Weights of a small mixture-of-experts language model, trained from scratch on English Wikipedia.
Size: 14 layers, vocabulary 7762.
Training: a variant of SOAP for the experts, 863M tokens, 3499 steps.
Below are experts of layer 10 (counted from 0) of a mixture-of-experts language model. Rows are named router (the router's row for the expert), up (a neuron's input weights, with its number), down (a neuron's output weights, with its number) and show model dimensions 0-159. Each number is 200 + 40 x the weight over its row's rms, rounded and kept within 0 to 999.
After each expert's rows: a language model's description of what the expert responds to; "gets" lists some tokens that make up at least twice as much of what it gets as of all text. This comes from a sample of Wikipedia text that the model never trained on. Tokens count by the router's weight.

# expert 56
router,188,155,189,111,188,214,155,181,199,186,172,202,239,194,201,232,198,293,194,152,218,291,193,160,188,152,248,248,109,224,198,162,165,176,126,213,204,218,171,166,211,187,118,221,197,212,159,241,275,138,241,208,196,161,208,236,259,185,142,182,248,206,172,194,180,133,202,243,233,229,172,239,201,181,150,297,213,137,206,244,288,216,191,162,228,261,169,212,114,207,198,223,283,185,217,225,232,214,166,246,228,239,216,182,145,191,166,134,155,167,201,241,173,132,221,147,220,185,96,210,230,195,220,214,236,205,146,238,214,258,242,246,262,211,249,252,165,145,207,130,152,156,154,118,191,190,224,171,204,206,218,208,237,181,219,160,181,189,237,181
up1,174,156,190,176,266,151,223,257,204,183,216,224,197,192,207,122,208,226,239,211,217,258,227,306,226,190,255,150,122,210,164,222,120,207,237,191,190,145,124,226,181,129,185,180,165,184,215,223,216,188,172,200,249,137,233,243,216,182,256,230,283,283,189,278,248,236,227,208,209,258,220,163,261,218,173,229,192,250,167,203,172,183,209,183,173,171,225,240,248,146,179,138,139,240,211,168,257,259,137,197,201,178,153,154,150,184,231,194,235,161,240,196,258,162,189,185,211,218,194,212,232,161,253,222,230,175,203,284,163,198,141,147,126,119,167,167,191,230,178,216,113,187,218,183,205,205,232,134,278,200,211,200,252,229,144,272,221,180,185,238
down1,233,238,158,214,233,291,173,203,219,174,231,219,204,190,111,204,172,207,198,216,235,127,195,100,207,232,255,187,199,204,178,219,106,184,203,146,104,224,148,169,215,259,151,196,210,218,164,212,173,240,181,205,171,220,159,189,254,205,169,209,239,242,251,223,254,164,219,195,205,137,184,210,169,178,206,160,198,220,241,198,143,208,188,249,111,229,169,187,154,226,206,164,180,246,234,171,169,180,187,255,270,209,248,182,194,231,110,176,143,170,191,234,129,215,230,148,252,201,187,225,196,207,181,235,203,190,213,289,164,297,190,189,193,202,160,131,233,170,253,137,255,184,232,219,238,166,226,259,175,165,226,230,224,193,262,214,178,349,246,221
Given names, list punctuation. English given names and their pieces in credits and personnel lists, such as William, John, Sh(ane), plus pipes, hyphens and commas.
gets: " |", "-", ",", " John", "|", "',"

# expert 19
router,115,203,237,186,133,184,195,202,172,164,232,263,179,217,160,207,209,175,215,195,199,160,198,231,171,201,235,244,238,162,262,231,176,220,165,233,153,248,221,191,258,186,213,166,194,180,206,277,237,161,248,252,240,152,140,263,232,241,118,200,197,251,203,175,157,138,133,221,192,259,199,227,156,156,144,232,264,228,145,205,247,191,260,176,254,157,174,194,183,155,193,232,207,185,176,214,189,196,201,221,233,209,281,285,150,99,222,210,172,255,199,277,113,217,141,179,236,159,173,161,216,127,183,168,184,220,226,187,200,344,203,213,163,201,202,198,176,197,239,218,157,213,124,205,213,154,195,219,216,166,193,215,227,110,136,177,245,207,245,184
up1,208,139,206,139,130,197,204,139,204,172,234,181,291,156,232,201,219,221,212,249,227,209,221,157,211,192,217,207,224,198,89,147,181,160,251,233,232,171,182,176,204,154,197,224,176,224,219,172,261,191,187,140,260,172,157,228,241,257,235,226,212,141,191,173,218,216,204,165,263,208,178,223,146,186,251,212,159,171,220,192,150,192,225,151,129,240,200,205,195,191,217,206,139,171,176,161,228,264,151,234,157,194,220,295,151,202,262,181,275,198,233,106,194,131,189,132,286,187,209,103,192,191,178,245,158,162,250,180,190,217,117,178,202,98,230,172,274,179,231,139,131,211,205,140,158,232,219,210,201,183,186,146,211,215,193,247,234,199,151,216
down1,236,191,137,220,139,212,212,228,150,172,250,215,203,229,181,244,224,231,134,221,238,207,72,192,157,257,180,164,180,183,275,239,157,189,236,261,206,282,216,216,206,153,138,261,178,173,210,274,140,207,227,261,189,197,195,265,236,203,131,186,198,263,173,160,198,130,232,231,195,177,181,213,212,179,194,244,200,158,194,255,227,178,235,223,247,224,220,296,164,169,212,164,219,175,193,179,275,220,170,198,181,194,140,267,229,180,233,196,177,199,217,185,125,237,221,217,250,100,238,250,248,155,282,200,195,228,256,183,112,231,156,145,231,254,253,193,192,123,186,229,208,181,187,167,213,171,139,216,206,173,198,208,236,226,197,134,195,184,210,126
Punctuation and line breaks. Line breaks, spaces, quotes, hyphens, dashes, backslashes and heading markers in lists, tables, LaTeX and route names, such as Sealdah–Silchar, ===.
gets: "\n", " ", " \"", "-", "\\", ")"

# expert 43
router,186,206,258,124,223,217,56,163,184,201,260,216,258,153,153,189,234,295,181,200,186,221,148,234,233,188,143,97,164,212,208,240,206,208,241,166,240,243,159,176,195,166,214,241,185,186,205,135,224,169,157,183,232,203,221,181,222,288,197,219,195,241,196,180,226,160,205,165,223,174,174,135,212,159,238,208,217,199,202,223,300,177,215,154,199,127,266,221,190,185,213,205,150,170,217,187,192,224,201,136,89,177,217,255,153,137,183,151,150,183,219,218,197,244,150,178,154,204,197,236,225,157,212,163,252,197,127,227,219,244,180,253,204,198,207,139,159,223,225,167,209,169,216,118,182,184,239,126,224,154,214,252,173,148,227,245,224,204,143,277
up2,156,133,148,267,224,183,154,158,188,200,144,184,200,128,146,225,151,159,225,153,193,189,158,205,222,186,127,232,224,184,205,220,216,225,172,221,200,202,245,144,200,130,202,229,260,226,209,209,134,192,145,142,192,154,193,165,201,190,214,146,257,201,176,158,142,168,145,239,219,234,244,216,226,192,230,185,201,170,209,226,180,179,194,261,153,285,113,196,175,257,190,220,153,194,198,159,226,225,288,162,146,254,195,118,219,169,211,230,214,234,239,161,211,135,243,163,247,160,125,261,199,154,227,151,200,139,185,210,192,126,132,233,237,145,179,250,223,220,139,198,222,232,193,227,188,317,182,235,210,187,175,193,164,131,259,286,181,186,150,194
down2,144,222,164,196,193,226,140,202,194,226,219,173,146,190,278,263,191,174,136,284,250,218,198,184,211,266,184,194,167,240,155,147,229,138,208,194,197,215,204,143,210,170,231,208,180,146,200,162,155,133,173,216,194,195,140,215,247,114,191,203,260,208,201,189,217,237,178,207,249,197,227,168,229,156,183,221,217,96,239,167,237,205,155,211,147,183,153,173,181,137,246,218,238,188,145,239,206,193,165,208,232,205,306,296,267,175,210,145,179,209,202,265,188,209,209,221,161,236,267,174,214,194,162,238,201,152,117,198,262,216,228,186,210,302,182,182,251,185,232,231,151,203,201,237,118,210,87,222,230,231,234,223,256,210,249,203,207,221,251,135
Sentence boundaries. Sentence-ending periods, especially after place names, and the sentence starts or clause openers that follow, such as which, who, The, He, However.
gets: ".", " that", " which", " The", " the", ")."

# expert 28
router,202,268,156,228,207,181,219,212,186,145,207,202,226,225,240,184,287,253,200,173,248,279,238,125,194,200,227,176,254,162,198,217,207,159,188,195,232,197,238,206,190,269,164,141,138,164,160,246,208,173,195,215,206,227,193,157,195,163,190,230,249,248,250,189,226,176,299,216,131,220,191,229,200,190,180,220,253,107,195,178,286,182,299,231,247,223,231,192,178,216,246,232,261,233,144,238,214,241,181,254,160,226,190,114,232,184,163,236,180,235,186,264,181,132,153,183,245,265,199,227,220,180,193,163,161,194,89,332,207,233,216,151,198,174,202,204,237,173,186,160,164,235,230,119,233,218,227,206,217,204,153,186,211,142,238,140,227,212,166,190
up0,168,170,148,199,166,197,78,182,217,188,217,228,247,179,228,161,221,225,215,112,219,142,241,185,230,174,234,194,256,142,185,157,204,320,191,210,139,206,220,265,270,177,156,179,169,179,154,131,213,277,203,247,185,161,135,156,253,224,227,163,171,174,152,204,237,222,246,194,154,151,180,201,223,154,272,198,192,202,158,193,142,279,188,129,197,212,249,180,148,176,257,231,240,281,215,220,308,173,170,204,209,178,166,195,164,237,217,211,144,241,245,184,249,231,216,204,225,243,190,214,201,237,269,200,242,192,229,239,223,233,192,310,200,166,204,200,181,157,185,222,205,223,165,201,186,200,164,230,277,175,118,209,175,202,233,254,183,229,154,197
down0,191,184,197,192,167,196,290,155,193,227,137,186,198,156,224,133,159,234,218,276,162,163,183,200,244,233,197,293,211,231,222,214,204,170,228,200,177,180,254,120,283,182,125,168,256,218,185,233,224,251,174,93,230,257,170,188,218,176,167,188,175,203,186,162,181,198,195,192,226,139,181,203,214,178,134,175,170,223,283,192,158,253,233,224,185,221,186,175,165,287,209,192,210,165,175,216,222,232,130,261,222,218,170,131,156,273,277,196,222,203,228,198,227,205,122,161,168,236,211,141,235,202,200,198,225,242,313,161,232,162,205,252,220,204,185,128,272,124,164,218,192,168,162,198,178,213,282,173,236,175,190,166,178,255,204,177,240,279,184,198
Foreign-name pieces, table pipes. Mid-word pieces of South Asian, Slavic and other foreign personal or club names, such as Ray-ap-ati, Kawas-aki, plus pipe separators in tables.
gets: " |", "ag", "ab", "b", "ad", "k"

# expert 27
router,121,230,221,199,214,233,141,160,176,145,303,161,236,141,161,178,275,206,230,166,236,133,181,248,247,198,239,174,156,165,268,272,215,210,192,287,206,195,202,221,266,221,167,227,219,186,257,198,222,221,191,175,187,210,176,207,149,283,205,148,216,222,183,214,158,217,182,132,223,178,190,253,192,139,143,134,219,220,149,214,215,99,205,184,150,181,205,205,189,251,256,231,202,230,208,102,244,176,168,199,205,185,160,224,130,167,174,142,178,222,211,246,146,208,146,135,139,213,166,161,211,158,232,187,168,217,210,161,201,119,195,177,243,205,206,178,246,268,177,263,224,166,236,129,234,246,232,141,203,184,256,243,207,172,165,161,160,214,165,135
up0,217,204,175,145,85,281,208,276,187,222,260,190,216,111,231,197,145,209,205,227,256,230,144,206,176,251,224,191,151,228,224,247,174,194,189,228,210,208,216,219,231,171,218,171,239,213,160,153,186,216,217,199,194,246,241,222,209,157,218,226,142,163,296,184,219,168,152,220,258,174,183,205,202,204,253,197,207,129,157,260,241,254,206,173,229,169,222,241,127,194,203,123,233,209,193,229,227,202,283,209,167,210,86,152,211,194,158,200,168,226,190,188,238,131,252,220,254,200,182,157,178,155,139,245,104,248,153,188,132,213,164,265,99,180,237,147,255,142,183,185,245,228,190,171,257,219,151,230,215,235,209,198,189,228,221,149,195,239,198,217
down0,130,215,234,121,190,163,183,246,195,180,229,247,220,242,207,152,216,229,222,254,209,188,233,177,178,207,207,156,218,215,185,178,180,231,142,223,214,140,232,195,143,222,268,204,162,266,96,115,233,241,221,168,123,255,120,245,215,255,203,204,229,197,225,227,189,196,247,233,178,163,175,206,228,190,163,192,205,187,190,261,196,254,257,205,199,217,190,221,183,191,136,198,120,221,253,156,237,122,215,233,216,171,150,213,204,92,198,224,203,171,239,193,213,197,238,145,131,190,212,199,226,174,288,229,205,134,136,290,216,128,153,202,132,136,195,126,190,154,200,205,198,205,148,171,196,100,194,213,232,228,232,169,176,225,118,234,236,182,186,169
Possessives and determiners. Possessive pronouns, 's, opening parentheses and articles before a noun, plus word-initial f, e.g. his, their, its, fame.
gets: " (", "'s", " his", " f", " their", " its"

# expert 17
router,205,196,171,182,167,243,208,232,161,174,156,193,180,266,176,215,107,182,275,212,172,123,137,236,194,163,143,135,170,194,206,189,268,207,169,161,211,227,259,187,210,182,233,215,120,103,268,218,205,217,108,151,224,237,158,255,249,210,213,156,191,247,182,194,203,235,177,160,174,198,336,178,257,175,136,215,242,241,237,220,221,173,212,183,180,167,200,197,206,179,247,199,173,170,202,154,186,165,204,229,216,300,226,211,210,174,147,176,201,186,281,216,208,200,197,234,152,202,200,212,176,233,282,93,141,195,110,162,257,157,196,221,208,205,183,199,200,222,176,169,226,221,136,193,206,263,237,212,190,249,180,143,221,253,128,229,150,178,175,195
up0,200,212,130,139,227,196,225,211,206,177,249,186,147,176,196,191,182,238,223,279,191,225,219,348,210,208,268,171,187,233,192,145,186,167,205,244,215,191,229,214,185,121,170,138,167,144,270,160,304,202,163,226,167,226,196,179,137,245,248,266,172,112,181,168,238,218,258,213,214,149,148,174,188,232,146,173,229,207,201,218,211,258,150,142,213,242,156,199,223,268,219,214,244,155,236,152,171,141,254,262,155,224,182,151,265,167,176,202,152,226,183,243,260,200,175,198,228,134,195,160,197,161,160,184,194,257,196,231,199,219,156,251,151,195,178,151,211,175,206,195,222,193,99,199,209,145,227,217,198,170,151,172,239,273,169,258,216,207,164,228
down0,160,209,208,223,191,196,260,171,191,222,152,172,195,197,233,182,203,201,249,203,296,192,202,97,182,197,175,168,191,175,176,206,228,171,262,181,245,172,169,153,225,146,204,241,190,264,152,194,165,228,224,273,258,143,233,204,197,197,183,177,230,281,214,285,107,209,200,211,198,252,180,188,182,239,150,153,184,206,252,130,247,235,215,198,204,141,241,237,193,174,236,153,199,183,229,202,199,264,179,157,207,192,215,178,194,243,222,261,218,204,172,144,189,220,249,139,158,161,225,200,221,195,239,214,216,201,160,166,188,157,279,202,181,171,195,224,179,196,214,131,172,174,131,245,185,236,220,182,165,194,254,138,241,190,147,177,169,0,258,197
Articles and word beginnings. The article an, not, any, and opening pieces of longer words after is/was/the, such as app, ent, compet, un.
gets: " an", " not", " ent", "^{", " a", " app"

# expert 29
router,160,180,251,200,206,217,219,153,226,179,286,239,180,173,152,248,195,278,167,277,225,228,184,274,225,197,230,204,197,180,191,277,158,228,258,184,125,286,164,182,235,193,126,288,244,160,232,178,206,167,181,187,217,200,182,241,235,231,97,148,217,161,201,232,244,217,226,175,156,159,207,193,214,167,248,211,214,161,243,209,207,160,284,138,247,235,220,182,209,206,236,196,194,197,222,201,157,172,178,159,207,215,184,188,205,205,189,230,161,176,281,175,97,211,218,248,198,117,160,243,115,182,168,130,178,171,189,257,211,208,227,201,150,234,213,214,160,178,188,281,183,109,168,167,213,154,142,211,188,243,256,259,176,274,146,213,159,199,220,231
up0,199,113,163,175,211,172,284,279,261,253,158,133,224,255,217,167,159,152,174,283,188,254,223,169,243,149,170,162,157,180,238,178,209,182,200,235,238,212,219,163,269,175,138,221,202,248,230,175,161,221,179,248,223,214,133,218,174,138,185,130,260,153,137,203,205,221,226,181,207,182,207,146,176,202,162,284,121,198,208,97,208,159,208,303,171,178,256,180,200,177,136,156,178,245,247,239,197,208,168,165,219,184,210,272,179,145,190,250,169,226,197,183,201,139,219,196,209,224,234,177,212,214,148,218,170,225,172,195,281,180,187,153,130,223,193,172,166,167,142,245,178,152,154,164,233,235,243,218,194,174,239,222,174,129,136,219,163,161,192,182
down0,170,111,203,189,131,199,188,186,166,241,203,230,231,187,91,173,177,197,204,187,237,246,153,275,211,196,171,175,284,206,178,216,239,193,189,199,215,157,261,243,167,159,238,213,178,282,233,264,116,135,202,266,249,126,196,184,215,199,169,229,148,198,256,176,195,219,253,251,262,204,113,218,199,167,202,191,212,220,154,220,219,218,169,149,222,179,182,191,151,191,163,172,197,123,115,143,162,235,201,248,134,260,178,237,191,174,205,237,169,165,137,266,90,247,229,224,189,177,212,239,200,214,128,161,213,188,273,204,185,172,189,176,217,274,217,183,177,177,244,228,202,184,216,174,202,188,211,222,245,203,224,230,219,190,261,220,208,317,213,247
Section heading markup. Line breaks, == and === markers and heading words in Wikipedia section titles, such as Career, History, Personal life, Plot.
gets: "\n", "==", "===", "====", " also", " career"

# expert 53
router,204,178,154,130,168,195,283,200,219,284,226,212,191,187,231,177,266,157,233,203,236,165,252,236,187,196,176,287,189,207,240,243,133,215,159,259,181,168,218,187,140,200,145,170,187,246,246,250,230,271,217,226,208,151,216,141,178,218,115,214,184,201,242,221,184,153,254,227,221,200,207,168,197,206,165,222,118,259,189,160,243,187,207,179,230,177,212,155,217,160,258,195,212,235,162,120,219,301,231,188,204,125,274,155,255,199,254,298,211,205,165,195,146,184,194,129,223,223,144,193,217,191,166,180,247,248,215,199,195,234,192,112,223,171,219,184,122,177,185,203,222,186,143,181,247,174,148,228,166,211,295,184,229,140,183,165,235,207,126,187
up0,253,225,175,202,174,222,164,281,236,200,200,168,176,209,249,133,238,228,182,237,186,171,227,218,178,187,128,197,241,191,239,264,195,165,187,208,258,271,216,170,266,247,193,215,179,170,158,228,132,244,237,226,184,242,203,231,194,171,171,194,246,166,198,194,232,257,178,203,178,156,214,230,227,165,221,155,167,222,140,232,225,212,242,227,214,167,212,222,175,179,178,191,252,122,290,270,201,169,268,189,124,264,138,178,177,298,175,240,252,162,153,212,170,162,240,168,265,242,233,140,166,130,266,153,131,320,182,234,217,200,184,226,272,124,237,178,229,155,202,203,168,221,244,243,223,138,126,210,205,192,178,219,243,199,257,226,224,210,192,214
down0,217,187,205,186,184,243,179,221,210,213,261,126,244,147,220,250,195,187,230,226,252,160,189,131,172,194,159,283,254,226,275,234,184,131,260,201,218,175,133,187,303,232,144,262,187,225,244,214,223,213,260,232,266,115,184,119,228,221,151,156,137,179,225,258,171,188,168,243,170,226,144,202,183,231,188,179,228,226,172,159,293,217,246,229,227,229,221,135,279,226,102,207,200,231,256,171,172,229,217,200,216,201,238,251,184,187,227,247,230,119,187,176,173,223,240,220,197,228,237,223,170,186,180,154,258,202,119,183,192,256,207,242,186,156,168,235,200,188,177,169,177,214,248,176,141,141,176,191,214,179,207,273,131,192,158,200,232,236,246,181
Initial letters of names. Single capital letters beginning a personal or company name after a first name or comma, such as M in Misaki, K in Kimbrel.
gets: " M", " K", " T", " P", " B", " S"

# expert 4
router,181,218,144,205,188,220,121,128,218,168,182,209,203,261,109,187,180,209,232,164,190,210,99,239,306,265,127,165,152,203,235,230,183,240,139,163,245,232,195,207,221,215,186,263,333,202,194,188,232,148,170,183,151,213,123,228,164,210,154,194,203,267,254,237,195,153,179,231,247,144,167,198,221,167,193,203,186,194,191,198,205,125,231,181,210,190,199,156,208,167,203,225,148,163,234,175,245,157,204,199,143,271,183,230,175,114,204,199,164,227,182,202,213,232,186,225,199,164,153,175,230,191,253,121,182,251,179,200,170,178,141,255,237,208,192,219,192,171,235,198,231,149,174,190,146,247,220,104,145,181,212,279,204,199,146,177,271,208,144,230
up2,182,184,179,266,144,198,221,213,102,230,227,212,184,136,219,162,200,164,159,191,198,214,246,230,191,161,153,246,202,188,191,176,190,162,149,232,92,195,248,212,124,231,133,243,234,183,179,272,226,224,208,144,162,181,245,223,248,158,144,121,241,185,201,213,234,210,171,232,223,185,186,157,80,198,201,206,184,201,202,224,210,157,298,230,179,233,215,109,199,166,235,130,229,248,213,163,132,202,269,198,195,143,226,225,228,170,220,203,186,249,177,234,159,148,266,189,195,157,180,162,142,117,192,263,209,231,228,225,183,190,206,209,225,181,288,172,244,201,222,186,251,108,278,149,193,185,168,177,148,222,138,224,245,160,194,194,203,192,214,161
down2,174,204,267,185,231,187,212,235,215,263,210,196,241,220,263,208,229,192,192,252,193,180,192,265,283,262,140,179,180,193,194,190,265,217,160,175,186,218,187,250,254,168,210,197,277,174,261,266,202,213,223,253,152,196,133,194,187,150,226,248,141,196,213,150,211,208,177,202,187,157,180,241,164,217,244,203,158,168,161,166,224,139,233,242,193,119,237,197,180,226,176,198,191,247,188,113,258,194,144,211,285,187,216,238,200,184,205,279,134,154,155,225,226,258,182,253,169,240,232,233,196,217,249,238,170,146,175,174,234,248,172,159,90,258,126,186,159,214,128,162,262,218,147,232,171,229,172,192,225,201,218,209,210,179,191,217,168,340,198,170
Prepositions, determiners, quantifiers. Prepositions, articles and quantifiers opening a phrase in narrative prose, such as to, a, of, some, with, after, during, plus verbs like took, gave.
gets: " to", " a", " of", " for", " with", " the"

# expert 61
router,142,181,236,125,145,174,166,214,193,135,172,199,151,213,243,189,242,274,256,224,192,222,188,218,210,160,154,201,175,174,159,191,146,201,261,202,159,211,129,176,197,173,139,245,226,154,225,225,223,210,186,173,160,225,222,190,270,156,62,140,219,193,177,199,198,157,209,242,240,216,214,225,164,179,118,213,178,161,212,221,209,281,190,200,174,209,183,258,170,202,265,170,211,121,226,211,220,250,192,262,217,227,185,250,125,164,172,173,123,135,239,240,194,149,165,161,142,169,199,233,233,206,246,251,143,227,162,251,89,276,181,185,191,213,252,234,245,184,223,223,231,184,177,209,226,133,255,175,277,167,180,138,208,253,221,168,186,214,221,198
up1,172,190,222,282,189,223,213,230,175,123,142,284,204,197,247,162,150,220,240,205,223,188,230,256,275,152,196,204,213,247,195,195,61,209,243,257,289,204,140,318,216,178,192,214,192,202,222,127,177,218,190,195,193,107,138,174,149,259,251,225,179,153,245,231,186,263,165,211,146,158,178,233,210,203,203,244,150,206,222,224,181,198,224,238,229,233,174,275,161,208,165,190,219,204,195,270,192,136,152,156,176,136,249,162,251,222,201,199,211,183,238,146,271,205,151,195,187,230,233,170,145,183,162,221,190,185,192,149,214,167,210,111,254,189,205,243,267,238,204,191,220,208,154,201,261,239,204,200,148,177,159,204,139,206,226,240,211,218,180,211
down1,266,207,275,174,206,158,207,141,218,238,212,230,213,237,278,253,219,162,192,211,171,181,140,216,291,163,214,218,202,219,268,245,206,120,180,143,254,157,211,172,210,214,153,140,189,173,170,181,204,179,229,101,185,240,199,214,191,200,192,172,207,172,207,235,308,152,292,221,121,214,158,143,289,188,218,221,227,220,193,192,195,225,235,282,179,190,254,208,151,185,244,212,212,195,198,191,91,248,250,181,221,206,165,254,238,228,237,248,164,174,157,258,193,288,154,170,233,208,197,247,198,179,199,218,189,191,151,297,164,188,249,205,189,246,257,213,226,172,240,180,234,224,121,213,168,238,193,194,198,216,195,239,189,172,230,212,201,286,155,153
Colons after field labels. Colons and separators right after infobox labels, like Genus:, Native name:, Subregion:, plus list words such as including, equals signs and commas.
gets: ":", "-", ",", " |", "=", ";"

# expert 48
router,89,230,203,231,199,164,146,205,203,209,207,289,233,160,182,177,187,270,167,245,212,186,264,189,126,155,226,161,251,195,268,150,194,161,121,196,172,200,146,200,198,183,214,233,227,186,229,184,214,199,184,205,194,266,128,88,182,178,200,273,145,159,144,168,127,282,173,220,199,177,176,182,206,193,215,260,174,204,189,144,208,198,227,174,220,228,242,164,166,160,195,192,179,182,179,251,206,231,188,228,239,201,261,286,244,165,181,279,192,146,252,268,189,259,179,227,199,216,193,239,164,253,219,173,214,102,143,205,209,256,223,222,151,185,226,228,231,226,216,190,128,131,169,234,215,195,142,218,228,203,189,135,110,214,216,176,217,192,188,121
up1,225,255,211,214,204,210,102,244,217,229,169,203,232,225,187,286,156,207,233,207,124,229,158,182,159,235,150,242,205,206,164,215,209,224,195,248,234,211,191,206,294,144,214,198,230,235,233,250,182,195,183,257,230,203,182,117,228,184,188,172,222,261,190,210,162,255,315,124,253,145,234,203,154,232,226,216,262,189,187,152,186,218,218,312,198,212,209,218,200,194,248,177,264,169,206,166,178,282,96,185,213,143,198,171,173,211,183,180,234,210,173,198,216,266,184,141,150,221,215,170,187,218,282,211,243,191,196,217,190,145,154,183,181,225,170,193,222,147,218,216,183,150,266,250,166,183,94,221,130,227,225,147,154,224,126,218,226,169,178,242
down1,156,209,184,183,210,213,182,189,253,198,230,158,209,175,222,215,223,207,218,268,108,195,300,198,236,229,139,160,198,144,195,192,234,159,171,277,228,278,234,252,227,180,207,183,172,115,208,210,120,216,194,193,222,195,170,184,208,210,231,208,175,241,203,122,194,214,135,191,251,226,152,181,223,145,197,275,219,153,211,254,206,167,231,171,168,217,212,119,191,300,176,151,172,155,189,208,271,233,170,179,144,176,172,161,176,180,111,198,203,173,251,207,271,149,181,237,196,184,217,211,184,171,184,180,222,182,171,266,182,274,181,203,90,211,128,198,158,156,161,173,215,240,195,205,217,213,229,307,214,161,255,184,123,146,147,224,240,142,179,221
Results table separators. Pipes and semicolons in election results and game-result tables, next to headers like Candidate, Votes, %, W, L, Score.
gets: " |", " ", "\n", ";", "|---|---|---|---", " W"

# expert 35
router,163,125,189,156,238,243,198,106,139,194,277,193,229,160,223,259,153,199,227,206,292,174,200,188,226,167,216,163,206,180,184,169,139,167,231,166,212,203,216,197,255,148,110,251,204,133,165,229,292,233,171,221,169,278,205,216,121,194,177,172,188,309,187,215,223,147,153,239,241,184,224,285,182,218,298,170,205,254,207,177,228,231,200,189,196,160,202,261,214,136,185,169,130,145,217,205,280,206,176,203,184,141,208,243,222,220,230,89,240,173,222,255,238,193,193,222,170,171,202,251,185,184,198,202,148,175,134,244,187,236,204,242,186,197,183,186,235,172,236,233,238,178,222,223,166,183,236,178,221,226,242,241,227,150,199,188,134,205,263,226
up0,185,184,129,191,308,115,196,218,164,207,188,155,228,347,212,179,144,221,161,234,168,176,168,258,195,208,191,282,175,247,229,138,222,210,213,176,212,217,146,110,216,232,224,230,220,198,192,261,262,183,153,217,190,161,224,153,139,207,204,256,207,258,199,205,249,197,210,180,210,224,284,198,167,214,205,217,142,176,202,215,150,171,172,109,252,208,221,141,274,161,103,163,207,187,188,139,157,220,184,223,151,201,216,209,242,229,188,149,251,139,168,189,266,150,216,227,205,237,166,109,190,197,237,205,199,164,170,169,169,157,215,194,171,173,165,240,142,242,209,230,233,167,269,176,185,248,174,204,218,150,226,174,214,192,165,271,171,178,190,232
down0,244,265,296,205,121,240,172,169,147,233,147,223,191,171,154,178,179,185,271,193,140,188,201,212,196,180,217,155,117,281,233,226,281,221,208,228,173,123,142,177,221,102,197,154,264,215,220,159,225,169,231,163,238,175,175,233,266,187,199,187,202,190,201,200,167,201,199,271,179,224,235,201,217,212,152,138,164,206,189,194,297,189,255,261,178,205,212,121,192,271,202,247,191,194,156,227,276,179,166,157,210,192,201,182,180,207,223,304,197,255,180,222,197,206,238,152,164,216,141,210,249,185,175,221,197,170,154,214,242,239,158,117,172,184,209,199,182,176,206,197,188,264,264,245,208,212,153,147,191,148,144,283,198,200,202,215,277,232,239,170
Music and film credits. Tokens in articles on albums, songs, films and episodes, including track-list pipes, ratings, and words like album, song, episode, wrote.
gets: ".", "\"", " was", " in", ":", "|"

# expert 24
router,156,287,192,221,192,234,210,187,202,204,190,275,171,198,190,163,251,204,192,207,191,264,244,204,271,173,183,230,165,146,254,148,209,190,161,162,188,251,184,198,249,203,200,214,193,171,158,267,210,188,193,253,158,169,187,168,202,142,136,250,219,191,235,198,246,171,236,190,161,227,171,233,197,276,219,181,202,234,175,169,279,207,183,127,148,193,201,166,160,177,174,253,230,186,150,273,218,344,184,252,167,137,190,198,152,175,181,207,223,114,229,208,207,114,176,238,214,185,287,219,222,218,232,274,230,216,187,242,222,205,219,219,71,262,266,229,310,225,229,168,192,144,194,165,242,210,246,214,235,192,214,174,233,210,197,185,132,199,221,203
up0,204,175,156,161,177,241,202,171,200,213,171,173,236,291,250,173,132,183,141,174,233,288,138,168,209,239,233,209,201,248,269,172,154,174,188,254,176,216,149,208,171,193,150,220,254,218,170,184,164,191,219,162,139,255,236,113,133,183,171,193,129,200,169,189,237,172,238,155,180,207,242,182,226,220,217,250,198,208,225,120,259,159,197,194,234,234,185,250,191,222,217,235,227,218,289,224,310,148,212,206,274,192,215,237,153,244,153,233,212,255,232,220,224,218,292,224,215,150,184,227,287,163,191,176,196,169,170,237,167,228,126,201,198,245,166,239,185,207,158,264,200,154,229,272,218,218,158,214,199,284,220,167,231,243,183,191,227,151,272,249
down0,173,271,207,206,153,233,199,179,210,251,287,262,246,252,252,159,164,223,168,209,208,179,217,254,237,130,206,152,184,158,204,178,157,209,238,196,217,259,126,140,220,158,166,179,164,161,250,250,227,168,181,188,188,219,200,193,275,215,169,139,179,175,212,114,170,245,189,226,214,243,239,185,243,222,187,140,165,216,207,220,128,246,160,149,194,197,185,145,276,199,233,204,247,244,183,278,223,265,126,117,229,249,154,243,204,163,194,209,211,204,188,261,233,213,99,131,200,184,217,148,213,187,163,244,227,113,228,224,226,215,173,212,224,168,263,150,165,192,149,172,194,185,149,226,192,203,247,232,225,154,284,248,191,229,173,238,242,205,244,133
Numeric table cells. Pipes and semicolons separating number cells in statistics tables, such as career goals, wickets and score rows like 18 | 2 | 2.
gets: " |", ";", " 0", " ", " —;", " 1"